config = dict(
    vocab_size=8192,
    optimizer='soap_variant',
    beta2=0.95,
    batch_tokens=[65536, 131072, 262144],
    max_steps=4322,
)
Below are experts of layer 10 (counted from 0) of a mixture-of-experts language model. Rows are named router (the router's row for the expert), gate (a neuron's input weights, with its number), up (a neuron's input weights, with its number), down (a neuron's output weights, with its number) and show model dimensions 384-511. Each number is 500 + 25 x the weight over its row's rms, rounded and kept within 0 to 999. Numbers have three digits each.
Before each expert's rows: a language model's description of what the expert responds to; "comes after" lists some tokens at least twice as common just before its tokens as in all text. This comes from a sample of Wikipedia text that the model never trained on. Tokens count by the router's weight.

# expert 51
What it handles: Small numbers in tables
comes after: " |", "|", " (", "–", ";", "  "
router:494485473503507493511523531469502512510594544516503500500503493487500522532571478537484517513494469496508525498481491485509577487520468494505464466517468456489498471501456497488505530545522470482418524536509520530458553478470473491518510502478506494528494501504503445461511497500483497488487515488509500514466462509459495494480518479482493499477494441507520564503499542490514483502479
gate1:537553460489505484493534474501507462500505487480496476535488501492520492519503572484519509526533482520477520510463487485489517509515489484496501476511480515474522489545464458481472531481520510523506485510510514515513519484514514511503452493483503503507508429476468528512518514510489492499498484480478479513563504528463504535516473484509556463497516482500508469467476508501503500506495
up1:494469551521495492484469531535487518521474497498528520495474464478481501481466525493494514447518519481514490480517474521536466446520478493482501562539486466499470499518497498507505477503497467509475497499486495473505563522534506485547536486506508495493462483504508491542526517454486478525470516516506510473480476488486550500494550494467552518500482469479511540502539531487417553455507
down1:501454505471486465495478518459504508531449518575443507519517454496501489494495484470512505492510501482537517487503538519549489472449524538507493495512495465504499529455490504486483535439509544507490496520494527523506510483515454525494547536512497481494517445519544483538506493531531461495493499494495520472485539477490486488494493495533485504518457481475519512465479515447510491507504
gate2:509491487503522520508496494508493500505468448497507504488535495485490499521478436504490546513513514531528519489525486505510503536487521475526491487533499513503461515423496553526538518448527510478523504559517513509512576536490467505524539469549516498533540533508487495497520513490528509475520505500502511468528455490496481514510443520519540492477493478514525495525467529498499486484495
up2:509500512509502528529487461525484500516487457499492499519530478507526487495478530491507527543491483547490513476491508547482511538491506474510533470526444456535468493480504475525490469527487492498497536530562471520464518537509489524538529484491526512489497490500544503455438493502480510490522498525499443478485491520462493520513498513513508494542483454506522496502457535515503530527508
down2:511507508483505564494490482521514513468521474466514525474518490514487495484477488491524491505485465461502549481486492511471517492484440526525453493506489525565536514498471460501498480511498466544526468506486509531529514514468456545526474508493499522546541498465510481543474508470488489493520507500486529484510469502468503499481521548466516505481470545482490471520531449510508483444496
gate3:498496493514531518560505520488499509508500514478479463473510512474452567497520503463489482499433503507499548552494528620490534519536456509487540543515502469536484526507517502529506489509486498492523465484522493465491522463544516441530448485480483499469517522443507533505491478479572500483510504470466514469511522523516491498530518514523512513489506536500501499528465533474512512492527
up3:477529484499501507517523493504501517491516481494519464494483472515465519509496526505490512487509485440561504466473487513477492532472498468469457487479511531555484487462508461483475524466448464508544505523516483474512456513557480531497505511513471501517500502503525477522456458491503498537514481518498487541521529524504497529506511518471496487510497498474515476480496448441513526487510
down3:504511476525510506504507470506539464539478491492466564505474497515493475544510455493540483473499483517527476462493494496486494517499490541504521512507476476495458480481496502481460491502503517526500551464476474498463491507516509523501468494502536485515506521516531496449486520494485506478477500461519497488499492551508497530449489483436503514492521517466508490480484494459467468542507
gate4:515465480495520503515455501479490485498478525477465526472513505514522442495508479527483458503531462506457522504475526524493509516470519492481502501490520514507495529532472515485520487475489514525503527511456498501499476467490492555493552506482495544475464502472519496496482458531513495537520568518490484455488520507520459511465558553488504527560493488498543524508510496482508496520499
up4:482552519508481534515545497481470502512513487505500501480525500511504509504488485537549488483529523519475469513506503471460470516452489456486499463508515490520477483518497536527509468496513515491510477495537486516517504507467476499479510484484536466459473499501515489506535503492536505499513471526477550503494546497535532467493465515464518460514475521489463499422496486512537512534495
down4:473554469497526484489491482505507513502477522486511488541465536423471485535477516528502525496523474485470512500505476513482533450491445473482531503466528524464490512527432483466476458504490487499489469490483508470529524499507521524494546553540490412468471494505498494539507502503536501536452514520475510513498486502525506534479493507466501488519533498491509493491534486489525467502471
gate5:543475509485521454472514502528501511498488491463538479509499495506478486503496491435510474481486466525494499470471508472489520504513490492482484459553478494445523509511529480491494473488558504491480517518490499482496531479505480533528533500474524511551538491497463519504542518507498519518537477494524479488518493494497481504491488492578545542552515506494490505507513506501477510539492
up5:513525545485483494535483528527519441509510513441492486511486552496526470540481509487469512509478507522481465515508495498518518512539489472543473514500476512519534531521508447505524536510496514517510485518456497533479554512527496490494467484475472530479497523497512508530492467511446492475530464525504485482504463466477481467493522485472496499472483544501486495507456489550506531518456
down5:465454519500477482497551532484458508494557472528520506559495512492485477534501518494454505501490485527486525471525516505501474526526518490492502490520494480499456500469492492507506517551493516453494503494474541508519488467489489526531524481529496483515484508557505525489497500551451448519510489485543473513454511488509501467522506485458492518471500504481534493550591483498471503446513
gate6:519493499530470473493519528438472492506483492463513475536498537468487534500489554481512475479483517458527510491494503454503454502527462523543513502482465499499515552535488471467501475532526462458516515496504503458512534490489526466512474465512447482517495478467515518530481473483453466471502482476467501461500482516511505526481468524497471512494465488489459528508506550481522472468510
up6:527525450489504498569524546511495504485503510529484451522544476505472527515514498429466517482506498494480471457491462539507485506505507489507475516498477513477491463496535490482486502467535511572526521509474500507494513505507497522543508540523541460519496462498482526460532548485494492496501493476555578455541507496484524520514492443501523493496526509524484477479508513505515471485509
down6:514500514503454477498501522490492482517477513546541476497459507466490501475528490501479508535505457496506478438518464513477449492485460484482512527504474493455491514489511544532499469516503470467492527517515476467479524484519513518495497495470505533508483503526507516527445489511460471497521522526474415485475488485557494486494496507498495536474509528456496498466507509524484527468487
gate7:535523510499557475471488506502518461495507518490522512459492512469448515568492467523505487480503513515483533517505480545529471463487519524510512490494484485470503515490465468508506513500517477487447487450527523487492496502508477478534484497481500504477538477483448525495477497500506526504446499516528510484468476542511483502492472500520531548495451474534499526527531493514541487475518
up7:481514522537533512513532489477521479527509517511440558528507455509572552527516512497514503517519509482501538544490492464529466472499495456469521529448539531524480517516518474503529486511519525471481505496478476521540479482500501491503508466509479513487505476494458520515505463512468476502447530467508486517513517494541482504483539513467521541516463498476494553483531450482499503503448
down7:507511515496466498505452518506518516517518520505495481481535465531540501524486504523464515522483531513497493490456521520500539450516454536506511490544482503527490477521468462467545510501504531481472502525483498490483465462470514471490532454469516509562516536494502499485464481557503492493524520507517470548538514486496529509502483510465512524527498516517507533494475518528501489502449